Experts of a small language model.
Size: width 96, 7.13M parameters.
Experts: 32 experts in each of 11 layers, 2 picks a token.
Training: a variant of Muon for the experts, 3354 steps.
Below are experts of layer 4 (counted from 0) of a mixture-of-experts language model. Rows are named router (the router's row for the expert), down (a neuron's output weights, with its number) and show model dimensions 0-95. Each number is 128 + 32 x the weight over its row's rms, rounded and kept within 0 to 255. Numbers have three digits each.
Before each expert's rows: "comes before" lists some tokens at least twice as common just after its tokens as in all text. This comes from a sample of Wikipedia text that the model never trained on. Tokens count by the router's weight.

# expert 6
comes before: " |\n", ",", "'s", " was", ";", "\n"
router:069125100107062136129150128080129128135165146085124095164113138093161157144104077160090102074098179154069154103173109113149147167169106115117124149167156080112112112184176144155124101150121120126063119089144184083072185174096116103149097123109099171166168111148167142127110155150092100078
down0:152100104079127176168124107172112122170121096122121123116055159127091109133163117114107119128097115129069165149160083151140130162115121122132115134080079156111138170154146046135087115147189142144092176128164178106084169155170142152166127128138182103150179144023113139131171168111161120161
down1:055139078171117097085160117075194114167106139142103091100153086114111098134102076084093097121105121051118164098150047119170114132113094120101126171110102113171122159112085146153081144073078128115112143122137125185137118137099151107131129147110065180109126114158111086136179145083158109115
down2:122106186042192121083136218128084167174124121157152148108133162123105093191103156167120127158089147173149164131154087179086153095121113148158129155160121142153113177138124114120166146132151149101064136148102158128166132146116132184158100129166203192131097149098146153128161155124138118135
down3:087134067124186150148112114142065106143121176142082160113123136203135145122163148219103127152146060070079083047132105114107171135128099128096116152137125165134111131156110107116130117122126110092193149154130075116151151118134199102154078121127130114157118136195106134125158102070122132127
down4:197117133153149038092129146122105232126147138113154155150085087077145105101147167090145165145114177098167123113108097143126113130143194113103135127124100147150151124143063093146135115115176129145069111114167155121180102140103164164151129156127188196117140115140095123131099123086135192095
down5:141070131161085160158083126097111123065080125156153116132122111142150123135117113062111151146133112110151122124089085188123159158174152140100107144134115105099096035107132124185165156174088144128167130198162133064108140182156099136117155117156134165168072118097116115189139157112062101116
down6:094175124114149087088085145127152175138195094087100136126133171171048106064114117142159117140145126188168174162174154090097146087107153163121148114117076144186138123141148085122128184104199152094078161129140114158099152161134152188148171072123118112139088140168112134148130097118128145139
down7:094121218179116119139115099141104139111147110136136143138138135074139124127138060082094152200085157165071129117088102118106136156178139111087079047107091133154151111158148114139189119155118138124076167128193122056170117106168088176150097141151136137106116112123131122127101141145097065156
down8:129118134104142114145076166120124129127137122125131153131145117104171089096157080116159121096116083100142133116048087139170151081132111092135000137182107151172131127135169170118081171134137161123091130058191161130102084100123146149135125106175127123172162078126150171119136115184157164099
down9:145109167123183149190107169163106184097213095152130176097149145197118080175106117159125125152095153169136088132129118140121096147110083145088113165137192115099105136175129128114102151109068152099160133130142170096117153139066079099165127110148107155141096140158077176105172127166125151081
down10:136102158175135128113109109121099140117123160080139150142189107087130103100130186105120059156097095121146112086224139120199119135102111125199118187105146169175126155157131061165163148133195127168061117112128147160157114104103136102072072152141103139108122137095119129140130078140140162133
down11:152160147084158137111142193170158156176103128141150157143129137060132076134137125165127132168172124157107220138113105185109139144150128151083103100161128114087125127117162159125056102155137154082139126107131122138107102095091193162137143147148142218167177112085113169187153119142136123073
down12:153108105106125150074161120198136218128076146118124072087098167077174138096152202105161155135101122097124184132184103113160120149155144124172162121114146126123109117139121149137173148116112127186069139155086146164103081088049172102101098156121175142100084116110140115133138104097145137132
down13:082123110138121132120143194098138121099121146112098058139063099169165068210106086083126138114155152082111065086094115087155137094133128109183124118095167089076101110125176178094130106095115143154102125134085133130107172125115122085139123063125083173152124142192124142075116152126145105146
down14:061092117124128090135136143156122157136128103113129059115127140121140143173106147135135115091085109086089113093129104082140139126111155132180127132146129079189121139132131086160178123130105085160118211110183152081067092116093231119119080143134145154106117094059110161138082072085128140125
down15:095099107109080169161113056168068141144113161192163152176103155124142129103119131135156145087160150123092112126151118126103114142097115105122083114090151154184137124166121117207136140199131075121167079103100137156118100123119144129153031134103208124125122182145124109105157086084137135098
down16:136119135115125168154086087085202080183110145115074069148106116114129167154100134107110191086167071088144121168109112111146145125053094119141126158115113091119092116136122071143164160156157136119089122125176189098065099057128134145069107098122126111154170152187111136110121153111142109106
down17:074119117105140152144132071156220080186085081153120135107149172104143114134124148156133153064121141087126095136128103148146136083147122133134123149097131112163106141112170176125096147084111077158146173179201131158163119131117177149075157118174126137109093077129113088158096148170078078081
down18:069135094138121148195133088104168095168111104141126080144143161101111132137131126191092181107117085161111178099142130171135128155168141110131152187131064087224069134143123161135159162068100129105146107088085159085132099123156156120082128132086161148105068129091121168172131117106129137110
down19:109151127178161180147160167086102160123116102172154152139163151115151137103152113110135167135069151118126166115184194121152162165110106122169124140128081105156097180149142101165184163147099188094111155168139134171098108176117211127120118146098151129136073107167072172101085102107148190112
down20:147149139105087128096145182129089170174165157167100111152150094125093103096106083189127160180135112161130105156094122152098127186128095125094127134149127175131131034166158104125118184149140153078160114095124061125163070123115119141150176122126178078165168091089131115130141208142135132141
down21:104153161094155111164019073092154131095060080162133144102119079095145124116035150171184168129129136136123161125157138148047150152162129170096139153140128107122113163109158142107139136096089093118120123152144064140121140118122130170103158129188107108196099115124091132174113141134140124115
down22:108139107113095092145072114210090122078118103110116096110153142169165115164136128182088148135182146154119103094082106123128169133149115110093099098128115142093099130107115171129093137152104079100191141159139136070194160140131144176161116051163152086141143201117108100098208119135115112109
down23:152095120142158177140122135162072165064083189094125148133131074141116099166134159125100201128135127131132132102059173139098091088167127103097148144147102162135078140133133154120100199150155125091142093149173142098158093161176121147112158141143147179162143122138060203171115180112160103125
down24:092174112136113149141123103070129095162135107128144077148174143150117186147084162069133156075101115129167186114109119086157111113093135086122128102160103136136107115150143161099139080154136164143153130154094149118134094136210160054165097116176050141084179149156145110095104139120164051140
down25:130109154095167085070145188202114140153164115062177109112175093108162131089113119143127120199138150195132138114100140122195099170072134165153091111118155159184129142118161126156101135169135137113137100112141130134116083079091198151094132143106191174087147110121147101147117146081139145120
down26:087167116141088105114102097115099071110085098150150149124136110143105082101180097143114132096156046097102190141114082128141154128139165132126102127023146087088141159087144099145174147183129080123117129143153099127132146170073157137137153096184146138171143175089142139117163162099081175106
down27:088107071101201105175148068070174094145086179145144149093122086070138102093135127189167104138159145105154106102164143082168118156093124111104061138188152123123138061094105116178136147149110180159069166077108086122118147130108123102149185132122090144118130141146120143123129107103116142140
down28:123134155098155084067155142143140142147137099176134109174142100191141141114134148121174139125106089140121132164178161080159128116126186155175148113148144095116133122151130145184142116140161118158155206130169165139136137140180208166185128146143096062148170141148072144148090138166059066146
down29:129168066130077105160138104162146068106090114106141141134199091157179124127158144109078078109095097098103087222111149148104107143132089133102134107152106143130131101100144187133113124148061075132191129170180124133111164085130160085122153129160127125140137098104104071175107123097176137087
down30:101086106109137119138155128050177120193081139154190179170148142058109122145104106093125129108098200071130157172197188080151098118131159092145097108129140118173137163113152090081139172128080175146150144123153083107119120130078116134132106085123105105186121153103166121107150139117130150134
down31:160143144131111122202152140120147160114161179138115117167107169104130107079188169159125058149097161197123180141177178120142165104129116102151153145172117128071126120161125183135140138165081144099103112074141138074176089107138130159120117151179131119133166121109110101101058199104117172145

# expert 0
comes before: "-", "|", ".", " ", " •", ".S"
router:066095139116098151163147156076064144115182168114080079137129174076147135129121075157099112084081148174101140083143091099137117181138066106115071157182140077124095114161133158137156111175132101086106108101161140117099164171129078120145098092085093159168143113174143158105154156128120132101
down0:138168149150136096113158103124143167105096133164103092126099146055137135066131144122125128100111138128100151089146065136177154144135091139134141133124062152163158085116165042092196106146073137142114091086164110145148162157057123116108098104168116133075096125185088102079136115109134137201
down1:125097096164060176178154100113152136177096129116094139158141080094118123167127176090084059052106127146146146122164145082143077158110077124101075157098121142111111171079135142122181149096142139167092137134084090163093142104062117132172168140101178110123164114132132142083175090128135118126
down2:091116165146108109098086174113117159126158113164132125163191089169097117117166133132105114056139136098143158147131202075110159150140098111097144055174194092156136066054091122177179107138140150125163130132127165123121152103083142092088086157181145149137130134170161159101104124105162146105
down3:104162137122089143122064117122113116102091153155160153144114162200103136122150120146181111122235098126082150124121101114107137123121067125075142150084130089156167098130099138112118093138131124116200145211127165087053141130095103088157143123108140161107141161220105150127143122113131094147
down4:075055138207112111096095158137106103194192065131120138108116139136063139145108136125079092100113108116100191094157152088144154138089104128065087105119113175087153173109125105114142107139127151105104138144051121145152132159115121104120130116100093123148174142114138121149155065082094162182
down5:124157144097112135179121095171141099164054179105124116182090072041108117106085088105171114195162152075120073137184199129142138099123106149114135139158100185161114159112134133130176129116178139111128145122131119159110142136128083165106132122103106138119204142151192132138127094092139164131
down6:108132127144154070147102118161105078174159141163167092117154105140131112068156156099090076114153015155123098175080122089084100110112110183107172121180123112171160137174120162061134122158121117102116152128119127152107098108083105132151105157134125095143118154164079157136152046117112108096
down7:093130107096116094120154189108089117152106138104143141113146076131176114183165117070141127188067088172129101121135138128127134153138097089153083111133139193085209142135171131148070172111097114107143124112126123125109185105142188106129103134119189105138129157155132099139125196089120199068
down8:167071156171124163139142064153168127073143131151132141183109103069185179104146145144142096136131129096119102177158171124113134109069136169151060098164159123121107114162115113197125143122128091085126156097119143112174134150100149168194126104116077127139200212120131123157121111124104100158
down9:142131142166142123111170143097094139136156137114130165208104146162173155148147122128155141116142090137174072193085161098106135160107110199138113155156177092140182080166039188202151148120135132112158138138143131096089124144080071178129140139121110149189157122116170147101142117102122158129
down10:129168177159063149068163086078149154100105113119117132103154096050129121160095087065111122124102169128149195093180097096134189072144133111086086102142141158112184121156059120144121130127109180116105138120138120109120116111132174106089162177152156149139112148168137123131118146140188175091
down11:168092073109100149126167058155114139179150121097128094139093160107157110069128132113171081121147085144101150129097159216152072159089121123117143104077112158099094149143130119195070176109100131126170142096128131162093107163161129047149076165153119137156106091161108150166147136094116129125
down12:116104095163081075161137122101153087168109147132138076163150126093135155131143150210084107164186151141107149134118148127142139092147105077159130127165185151128107056031102148152126112098143166168168125127130165155114176070133108164094090109121115122123153177053123106129153148155143099087
down13:163138094057149102140100069184075097110126072109142133075105116160171053186100196156121102143146143163145157097113141137114131178102088104126137151118143106099199150057094170119168089110128109165123123111160116111117101111082156152129090165168113118149144120110092178105148087170125107123
down14:136109155134128173099091070144141154151131057118124146141135102162087136101116117113081110161095194137115199141144130172148099099165123170096137044089107098155126179125098145146089169129152123125121092049151136093096072123115176187069182159129102101125151144075135140133146164114090126135
down15:113115118127165155135114120162160142157157118081123138186097100159142163068163180117094158180116201131115149119160125081109079071142112140128102164125129093180197082082103107122118087134200132098093142198125161114133118128083138156092046096128156162142124078112152135153129132130119089088
down16:118097137125111120134143122187074150133106164130068129065133129150073117093121156076112128119096146090151105171096171133086105098174157137116132095091039135143087105115133155116117131141133139130087076093142114114109191207131175147085164101082165112149140163130091143135114110210189119111
down17:146151110125152147091087124183151150123077159113202107108119122157224134091092164093103081119143094109109139095150112166132095176078196097097137116136135107119120138102105135146091109154144106175089202121114148147139164121148084139191156105077181140123127158134117139130174194189122142132
down18:129033162118103112127119147121172161127120127137147112103126091149182132146150170179156116104109138129076138069148152085125110149099194118102103125098123154113117144208130109122122120204173162120193189110156093125113085149129136173150160126118132139109126159137121223124208124115161132099
down19:131128084094161116127111169153175129062165105149136151105157117148155101089127162139067114154089154146138207139088121138164118116201220153156134130160110147131063152184127164108166197180160116082106168095134116086061104104123131144110141131112114123128104125097060125118143120126157146143
down20:155094078148089099107129074079125142141152103127078133128144122114116174149163169125148082159112139134061140161148163164171194126113085148149142164135189142157167117178134137076087138166145115056155087094154061163131059128081156104070100095104140136100082145114115152114162101141113135107
down21:133139161081098159113099099092069079165116102165114097094146145113110157094173095087114084176118114078144069108079109144092172109128122092115115145191145105130122112060186082184124167143124094142119174136132147106186153172153129214108110085125096122135106118163159147150148087093139149143
down22:093154136133137085062113124142127096132124089120114113142141180143150099148182166101174108179134172162121137144143122163114144173214104093098149165134127082129121170136170111143135130101111105119069165149063176158079149071081101114070061086110129142148142137180086102154130129172093089153
down23:122087078140140097103196135144121147084171102126079089100091099191093170108069130125157114142122113157117118125132122155119202113129168136158087170103103172079150162077123069164169145116147164158151147158130135085106194139134137148143128112107151158093114181116124100148046077087081132129
down24:139078166162153199166105123133097116140133143113098115124121164136133130113154108127164060122148179110160126076131156160154074145139174106091114146101129120084150130081122132133108092111151116160207133113099099158146119142226200149122185114089145135062172103092194131174099130159128148128
down25:118071114131106093100148116108127135085113100149141172128166099117087079121095141151080133191185104139082076136146096147112082115115184135128105119149096097191169109127127083168127066137167133119084103167136178121130105144082134114122105135165070105113120203162056123150089123101079078099
down26:150150180106096087169101094114135110101083141102159100121098070091112155091142201138165100110099108134159169079179097098166081150083112180128135158171087182165117169129087126106128153117073116106103097179108083149132163078133166125134101165112105097180154139132183111177093099153125103131
down27:043122110122139166101122105120140071118117114116165168111136098121136135126116209206120157130106162084096077123107147088136130151113159090056099112122095083076098163137124155131082104152131125133090110128173150107121195088068153133180102127137172140121136059111158141112168143160091164087
down28:163163158089147140098087143157151058140099164103073082114131087033130128147119134084099091076106064150108087087128090136156134131119154170158157133148136172176080139202135159120107119091158119092140080175157120105140188162108119091161096155112117108155105091165111132113120130144079129151
down29:095113092090121094153115141128136149056108093157152126093140143139147145131125091119122174204113160090153129087144179073099104085137059110111151197153149144125094159166191128095100150056089199131177132137135152130128084145191157139140167118130104164095130097142097090146139074137163106132
down30:143083149169107157122154149140133095105180130185100184143161122148123139151117194064184159134100095071093122061095160137113138180101196147195148146152173117161108098129149151135151180092145183151129128112147140100161130153131150131074142107149097105165107146142092109119142065171149179102
down31:147088113171095088135132117120108110100179095122103120129134115159134093135154119087143142128150147125135122203187075100148100158112164127082084132175058145140154177126117134153149188164158208164130129061126147142079126099127126184136132073082061145136156072178124145160158167101113104128

# expert 12
comes before: "0", "9", "8", "1", "2", "5"
router:072100146151072132185171122069120164122172135069093138174104154071165145147080096179127136097079162157116160122166071102148125172154099100128107165167130091076097125134113172146153106134120094080106111088146168093118168122112097133137104122112093165151155103150144171104175157159082109071
down0:087117100082152158136123164121065121124136140102120164150120141130139167149111140082130139133124100116123084124103106151115166121090147179175130147102174134131162100117184081182054163163073100108144105089102145116108121140131180182134109119108169110187140119151112080172083179168231159161
down1:142125165107093156118115133100133142160199074189140095117171156160117104127163137179072122134175108146091076141147160133121112144155124133152091088178128186140141148128132150155154105130123112104123088166110080165099098118076067067129116114093191154135156154058085181193091103159119122104
down2:099150127150140099060126138115133095180077118164150141089191136138157140115122037067083084116182170163162154106169147126097091147097074157095119191090141088097153124161138093161126131093169130094163164112129044132122119158124128147170079122116121141106163144141146103143105110105122150182
down3:129059098084123123123111132163158050143142111140114125085051087128133186082125176169158150136105115161145100158111150159036074181118159118067048107072112145173104141112084113152119127188129119166118168125145138114151163135144109102124095109108130126149142125118104131124153086128184138105
down4:186127086046146116124105104129068149141183151124151134066112151129144196104107107108143094120164134170152095170077125125137162088151134123091097160128087137173106118144098120121088123097155117139196121139133079086177142185114136137145159098123129188149204131133139067118114109152181172091
down5:153126122163100136142116123134132130116151146140056155089140120141121159131183091161132123103124173138088199090124115102176138077170121114102124069157147086143104098186185118114034115145095136084107119119159090178094189128148124149196113113096095115163182175119116131124090191082141127130
down6:120165122098122185140129120124156156071076172154072125164129137136130174166159110090105151067151079142157090098156157178161141081177148113140090112171126125118101088112118120085123110092204092074121129086191094109078156144156182140084143142128116105179093121115085130099075107104155134105
down7:106154153145148146123093141107133176147157154138090105159074113104148111179096110133088098098113171108096126135124136138199143142086090147135185115097178135144073166121085159118179035088092134090134128069128143141094119101155151108041146085141070169140150128114181136152098172098155115110
down8:107143095092116127079107160138120167172129097119110165081180113063086172179144149131123113142099117126152078124121182173097073140114097096156093089140139146074165158121170131135107171118077110127162121107123137105120052138141112150110162117186190180124159178094096163115199163128145170143
down9:168102136113077151144185195166100205133080108124112179156111142154185174112170131120148122140132058124133107098099122163121079096143124142068190162117148085159150119117134154093129146151126179101106120176054120113155103107179146161087092123144165132117082162147146125169128077120141116171
down10:162189079075144142156093150143113144142137156134119107114107067083161124197120165140091101109136141117116138147111152106112121094116101092083096132140123055145149052153095096079156144089095168110084137132164095133116117108112135100088126080140197103158148153066134124162115166121176206173
down11:091158153121128145178169150154142125137112139114139151182121116150110146149097181087152142110187169083173152098125135079102068145138118103139138082078105168082172086136073187131161111114071117070112087088126147068132063092117149164094142123131076058137107149109086169105118162140109132120
down12:134135128102135184111111149218080139069110107179085123120118099186153137127171098107172087114133094059188148119101101103088103154135119131133064097131164129161172160101112136190151117136144187184143162125146179072123130123151076133102125104111173140103122171128128174130104134072123155104
down13:132091086121181105100138134166099087120122083143156124136156096100155140126173112148119131121147163207154143092121125091121060068145105126103100078171136118100135091175139073131126137167138137149083168130183139096195187165157105092045173147157119097170164113136112132157171170089121111148
down14:177180116131119104143149046166070128112074124134144087124191142140128181135097153154035147061116160179115116140146116125094106118149115244120105109142133080075102071173141099154102100115122113111145132123114084102104097138124122166141114133105142138087115122106103117107119134170136085107
down15:058153149119175135112088164116115148160126162137128053118104152101123123129136123157172108204114128181102149150083124179153164205137174106115127185144174123116190085132108085176138148087184167179121132133092120182146092154102089175129108177128121148124100129141089122100166149084141132137
down16:106136156141112093157132108087090141133147080192119105130114085168123111066121126116189154114166105120142089140122104136177094103068133190147135157133105165088149153195152125179153102108107154174168105142070091147160112209133098161151096158131105160140154143109192126116119133142085115211
down17:182071107116158191113195138085118145132183103160110134144113109138147106112093123164121117111123107158102200144121204141156091116120222059093122076083127088169164111138157105180113091094122089159141079130148154116090099143088134141113181117137142128167157163121181140116111099126117148130
down18:156199172119180147148126096168149129127138099156142153136099109181110123189093151052097113115118112156115107143141170099097157129103117192163117129180089111111094122125151098123121127167179107155130145149119143126118120186171136127180060102158147091143178176019134148115104106078112115125
down19:076090104144125100136099112105110111158152068133138090063160127165114150126067158116151090139156121118121081167101092134155102116071138114146152149139070123116111134106073110156236135142081132145148104138122116172134065098182151132132117163166114109106085114108113179134153099133035164159
down20:132120143189150161095132161142158120085199101173163128138091156107067113111106146150120163127095164106177142098095084156111097183125154090132108116126153120103088178147187144104085087110221091133161118159182178162099130128169095088134087175130104114119142140139155140166136145138168069161
down21:175099133136123102139186085105144096089169129115134127127074069108160160101170130061146141110157080093111110143141115132170129094116076136114126118122106135105132117127068188170115155044043067098027111132134082120159133142172133113146094116151110162127092114121139176124132132117104138166
down22:131101152077165106093108138181084135118199108139102105164160107102138121084194087181119135138135105171158094158098128120158147147095110051096169063138173175095114174099166181111128103129127156169068105099160140122130090124104111083135206130099136114143103128095161112134117104116154078155
down23:151089096063148171135129156147166128122161158143097134066077127126154140163094148105044141105093059108139134148143141043132134094127119190163143125136154148157129057202167129093115107111152122085106112129114131118119125125214113191115071168138138120144127156139137149088107145146172130104
down24:101104141183121179159089104127112143110095144114099140130149151179050121149118108128109171196116177160123110142110121079130078109112172111128142075096144125182145132109097116079094121135063066125137186078088121074116149126074170211128158153134148141171165164124148120152125095078135113122
down25:133102136122144164195175127077144150158152132137130050100182167135116124143139130083081100094221105162110107110127150159112125065123105109130116128126121131128177092145148102172117105147102132103135070086173117142048171212123141147150129134159090189086126135158184120122127176114131148123
down26:134134102091108149146133077132139103135155101155084052100198087159210156105083177104125166126109154075122163113154129146133169120180096134161113102116179127145187097114117133178141107139149104111070115163181144166113177171141137086122100095122139129112166176160125158115174146187159092148
down27:149111111182183155110126151126134105129171118122124132136096137098117140123072222130148131103154137143176142118155131111122135079108105117170125140132142168087116159168088135074132041152164147105176162103189137178181097125144068203131103122090085099101150193140088142110117110088087134151
down28:105110119115098113147139074168093095100179108111158155069104170183114060099133176159110140127063100063181154123147107133118092131098142084193114115133178168137089074100140147138143146127152114107150134117123184130132152065165097112078142145141120137064148187128138170152106100180143089131
down29:125143141086138146127118117174087158114131187106097130167110109164095155084176147122128125105180108118125177156157110124102142107047110091130117159126120177182062090130139120120148143090140128098104146125110158107067104154048111147098191116105098089126107131098113092151101119094076036184
down30:125090136144084169087132179129191163128134117138172084110129142126150117110176185108107108135146122093136124191150157114136117139156133094156130080149104114116159152153135203138106154104114076089137058137148155174121128162148160069134118159140186138101161078179138065170100168193065147146
down31:071188158200123130136140091133132184147146101118125133065144097149134198103112142077128149126160185169104128129116081144116150111148148146162109088141085090189147073166104087098120124114133129071076084157172132103117113146128133143119140145106166099146195156118162147110079137087190181101

# expert 1
comes before: "0", " |", "–", "5", "7", "8"
router:106111166147068124179159129081119165098145144080119092144123167095165172151101082176099115088072152147098153116169106105147128135149109104078127147177148097102095108155121172154172114151129066115106119095153154087070189142109062134173108099107120167193140111143170141104122129175074089125
down0:202126120120089156115174135099081108100104148176078161156122083109176180155125176094086137083129038109114161121129137144153157162128141086066079136124128112149122077203137144180115116110141157093104110108158110118084137144126115158091110076124116154095124178155091105070118162113095162110
down1:082100097186100111133102139126122142135091121111171182090188144138181105085085108200156124122122116154126108138091120145149118123114170134084134070119098092175141181138141088090128136116146129119164164151089099156125169146174144118177146226208104131123140162096125156122131053146100163123
down2:101171116113089122155119113109157122177136104150108135129158111092092181166069098102126127108164162067113137105215122104130116110131147124117151118173119129149089101117123134188113089104134121200185146086142066125112153120095084104100127135090035105097061188126108109166177106100113105125
down3:139110111124115139064146143101100167156129097136057116161099110121125140164150134088092127134143141146145198165131153135129098171169108062067123097122177135124142101174124132152065135221124103064075153073145142093086124110147162131092079152119124097119143128104079120182082157109074124107
down4:131122098183080092123172138081152121128130113131069160166119168128180191102178106121118157111124149140153126144083139098213170167131105074056096104109064147126130106103126074121102107095171104182156130172150147112133098167148148114132087135151163191072146106116143097155118146167128084120
down5:098091104066160144146167136187099133102194124173170141112096134159099140136151122154133168068176126144153159089154094157084160189134116132114105069111123108192076119107109096103145192125122128119088121143121095097145184181116134174126092122106156154093151139164092119088129065166179160147
down6:168105147117087120168154135096143137142106197127156142114081117106210152113137120101120110127153132134155131167116125136094100153076122132077128129059208084126166123089069163120077079067121091123143144159114139038135110143088118057106167085098162112120146162086142104129130157110138128162
down7:193194127142119091127096085185155060156101168153120102124107140146119166136144129178109135181111099164104077127105129162109146153159102133100137152073072116171217089125156107095104120133158098128150109134129107151109167134127128141105116106123183056143184076075086113161155140097090102111
down8:159112163150132136121128117059127137165158145149143114175120148184101076085111126197157101107078110139110179174120113121159105166105146135137172180100107215098148147135155184107092091064102118128164131098124115161105158099157101119077090177114134139134080101176182142099109068125084133143
down9:120136136114127099131155086072177101124101164143124146110097106121144209141166107086065099008172091101149101093117146139117153099128118122104066154142156081181178079118142108133130137133135120117154180158147140104049140124165097139118090130086139165107128124109133084082161143125166132088
down10:160093151125178107086152151217112141103109110155149163108165080129102097119114198083121099159111104132167091180047129113172118172121113119157079178147147152169120139108138104155111153151132156105140149106082120159110070155148126141115104178101142143106158145122173081176153147087110132043
down11:082183172158099139072138128108151183117117109103123112141235163135130127154172129111147071145169105126079117141082159158130155145104166116135120202152127142111167132121137099186111130128124150145181130158134123205091191146083137117143139110089071078115143114136145144178167149095142091091
down12:136104135156153148148067063108105144182151121131125121131150075082178080118187121116105108080137170101180148140137122103136068117170176144118139105100080228159105135153122121173121116099177178087158167157146059127177154127169103162080092120157127150137092106136147148111108125133103098135
down13:140096103107091193080108175068147162125142156094117080181137086085100152138149185170065097149128128114116134101087165146155101125122134078130093104191092145161193130102086063159106099176154107103136083118105161121132109140149099096108101168132139071125159099147087131074153138171115148107
down14:141152143151100107179128122063142135154168126181080127084129171168139083138134078107151089097105133140138124187120195196181140110119075123156134101164164175155059157092149164083135166124094129091140140106134157148129122147137141130103070179116147098104074174172150133177169105114108128081
down15:147145106115114093121071118148101107159159131178159108145109129110143064141108145139164152144150121161067153139085105201020160171153118173165120074127125110125126168159195165127120077107118155156136146137082163134116094087160101118120214118098111166121102156134149142140194093122118154125
down16:127144141139104116129199146124113210108120187047174137126133076085079085183193133144130170158082123106141165118149142128148120130170153107095125097093059126195195138093094113127144179125184145121136116144114135137156169146108139188152104086131163139127095130106173146124135117082135127108
down17:172120102097153089150147123087154133178089111146123106120081090129099171136077185098110090081187115092211100131191133157091145155129140171122149142116170140130094136109132131204128139115182077126142102154054153162136114111126078124099134090146169115157142067100131077121117127147096181146
down18:115069124138158140098142153152077141148108150108140172107149109152124130136166178087177111101103122147208124136138075175097027124151134137060128134071149175084160098151130102161135102116083170111130083085143066151095085105124092114083150139117077098112132079144123125181119097133103133107
down19:112133133152169150148170142141156157186228177089131043072125128087149175157217157097124140127101121163069070091132147153113140150108113091117094115162099079089127113159167151157150108147093151145143113180129123156098138140150103109134117138116148193144088094153103083113109111125140101137
down20:084127136129120163150151111117082105171053155124143141064082127130132184156151144104199128095126084066114117097162061062128150140133098106151105166108115114136159133102204148115094080152110109132129156160134181167106161144145146081132070125106156116087114101175117075139163123093130070114
down21:146109138134154146149122091069168148094135105171125108141182171188131109091076080166090089116091127118146085126131126121088140117140048143146150121109169086106145103087137095197082020141131119120171089129143104140126103077137128122141140121101112148189166119152113079095147150121103160190
down22:162123106126106123076127109117169136135117109103124129097122152149120109114169121138130057085181181116167141126076089162064146105170183189063122136087143174154087130115183140174137129104187076113149097088169162140133083104137109176168117109109130171100071128133160074120134121163077092113
down23:153163156090135108120108074086181104172087126158142103095183137134094113125121140105122089108076087116145124154156154131161181110130191143088108104150121144119109179109147124126118135131136056135185048047175137130119061079119140171102148167099079126089130155133092081153114103092144122167
down24:176078102182081155120188135094096137111088115106055104133123108173109095091165154202149136119127142162138091098106109084125128087176168161113146125146093157127090158134174100144170105170120142069106055122127100118110178157110144169159176121105102133153102097091154088139102187114138128172
down25:162204096119091112108116086105154157156044120146136166158135091147133160150124107132161143142134103114088169098079132163101167110115168169143158096130074117088094102129070122070119166086103061075125146181148082137116166085146158096100080128117133153185142083068095145116129115121111104139
down26:073158081109228115135136140127142127139139119100151159124111094115053089095224137092145109129151132131149108182133147091138164118141176147152120153077132116148130131141124165124078128112158163161108114130173152152106157145152124196152124153171161109193110163183108091095061136083126164122
down27:088160133115084155103094133145158087137106176169121110113136106135135124137082176087107150096081143185184142129077164083125165101115136167125174210090158142125137110141149115165155185154050112164134154091111133122157063178081128098090087098082174135188128114132122166123121140146102113097
down28:102121146134070128132124136109190112142113147140093040079121075140097142115146144163074091156105166140114157159139075080123093129131101117163134158160171116112128160141161100153091078158113180090195063145132122153153082108096164114137137128106137210176137098122107120061108181098135149112
down29:102118134145118103095185115110110119148180171107184131123082122132141135183130135135175164165136106112103146141100087124063141190102194118103091132075093145139136124111073158134167088161108092093091121084124141190146099144142165087172087119187109106113174108172076048121168123135127147155
down30:149172118146082146125141086122150144113179081128164168101146084110137106138169128180169112204143138141105109148147145110084146118139139099148079159066111142107059133096090157143225140127099161133176091170141168183121092097084152110150086157132088114115098103121126084173092149084082116119
down31:158095148113105129116091133235125102117192109139087146149113111119096135147129187133092138142155137099126167143109182147134200129054108141122142118115104128106122086066132145124104108176164168116098167113115174144067077166126173183107118143108119073172186139128135099109137157130184132175